From a checkpoint of a small mixture-of-experts model trained on Wikipedia: 29.3M parameters, 8 picks a token.
Below are experts of layer 13 (counted from 0) of a mixture-of-experts language model. Rows are named up (a neuron's input weights, with its number), down (a neuron's output weights, with its number) and show model dimensions 0-255. Each number is 500 + 50 x the weight over its row's rms, rounded and kept within 0 to 999. Numbers have three digits each.
Before each expert's rows: "comes before" lists some tokens at least twice as common just after its tokens as in all text; "gets" lists some tokens that make up at least twice as much of what it gets as of all text. This comes from a sample of Wikipedia text that the model never trained on. Tokens count by the router's weight.

# expert 62
comes before: " the", " a", " ", " his", " be", " their"
gets: " of", " to", " |", " in", " by", " for"
up1:519505565527522518511553539420602410542518391543505470506430586387444448482504458530501479398544472487496460440514475545546416436447586390386476499523402524526554509476544443503522512487555478495549524461563491491407521557540510502492458455541472464488471536468565393515534562483482552490468547504598548474439393474540465432468507524460430565573421421498426513465425514503457411518517461429520508498494573491467513508667468500454651505535551439514524568490514530520461457540462487537443524613538408593521477624474515493436533509500531476464593509494452459406530502456551503548534428502543484551374491486534481507501559506542459500471482390460477522517542429491557466489461558455474491549397433533476468503500563567513601516529502493471462474469527577534561510462521506
down1:501553534514439575528402493450433547528493520534492433476526371426481506498481524587461540506440525597456531479482433521450506498547570514536490567411482456507535539498488471484443505459462607485391387529580493544617479485454513532428532481457525496452532488510406486528490523497451509433522532470452465550582444531481411441481460539466623536564534508469539478481586498453614386505468514478543525413413519411547476487532569541537494538616484518435400536467499418463503404464513510527458508416540534553502495473588468448527462522469416457512513531551524475509613495523522540406526527299483417462496439540465463475465461475524466454481488468536521474569489470500515474629544517481464524425440505529575509524515504473555443495436548542562497484438387549491474523510548495

# expert 54
comes before: " the", " a", " first", " his", " second", " new"
gets: " the", " in", " of", " a", " by", " The"
up1:470472525470468558402463537509575454544416522549469531521499533511501497503464499563564544419480529551501518440502509622421486500515503432477474506533459598458480522406540494576482474578574494511532515542607527524536450496507551461456485439576513473485520615536469511542545447480511502458447451456575439527487468535506507496564543508423438499409501550429414501437380551406440485500563456575627509574466427486495514510379497447535510497537534514560478556493585495512473452524382543557505585498541506545533501527563534547513416528494521461525453559525416494492595443455536489508423386517511565465524470567416485349529455509439495516505435528423480482509463507513493484451519495568480426461516498450453503547536564541523557396586544508489550479573634474540445573429401479
down1:566570432503436505552517498483491483473427452413509459435485458511424489576461426488366572435488510515503532550447479486567460451479407506545416583488404489453466508553493557520424511545443453491488556464468585538544500529551553571490485465446581542538576399516597505499537486580493512427547538545512517489604438458466547578509470641534553482513538464404510506546522477495540460507415476474442502444478511449478559554482548515537489617467539511378536474535480446472483587521627501425595481467503531430428489473484480479446524475515446454483491518459525517491499512435407570433583572410484515605501581520510517522435536503512472504491542539593472450522406497483545477519535561411463472462527422564439532559515516523456480535466418484529456535535355495499542468450491582

# expert 61
comes before: " the", " a", " his", " their", " its", " by"
gets: " of", "al", " in", " for", "ing", " to"
up1:416527545454483496509523577576488473524486495480473371554456431532543503458613523514492476466516515441454550482537400565551545536518451634531499478542552431512502501382562652453571676462509486566415465529460488484485578505617429442558429514432520474514448522459501515576588565497487467534508441516454600550602415451360505466469540541555598485440523534455479470482451510422435488493516475491484431502386516525519480477464484482497497478507494524461496405482560574461531463514494526461488490461411563511515526479482561502460543456466447482467472537537489576535453495455509499532577576473489519493471516545519465414503500503493513465416499475490503490432480506577565549463544419472484475509450433488374398441458548520502421468489409556544518477480466565468596521531470525
down1:458504528468456515562543563502568562529469565438533580440505383549436422454443451440495548469399525487457523454484528505527463503361565537529526558515476568597448539518472493447499551551513453514521471434493474597529467525585515456454618431545462503481483528459442516433507461426478511499593442424483527584527435554509438382535534442486527569506481490432571561477541390524477584485415538526531462474538542573488520422563554472466462497522461490493486481391522506571486519552449451419446496463505405534565481504608536399471479489453491551552510478436476504533475519365455451543577498505492487452519544522465430546517480439428435425635527528551622474544556464478458488480493593472621493539519585510523505478499519481488596471518410474496482535515527491520477500544489551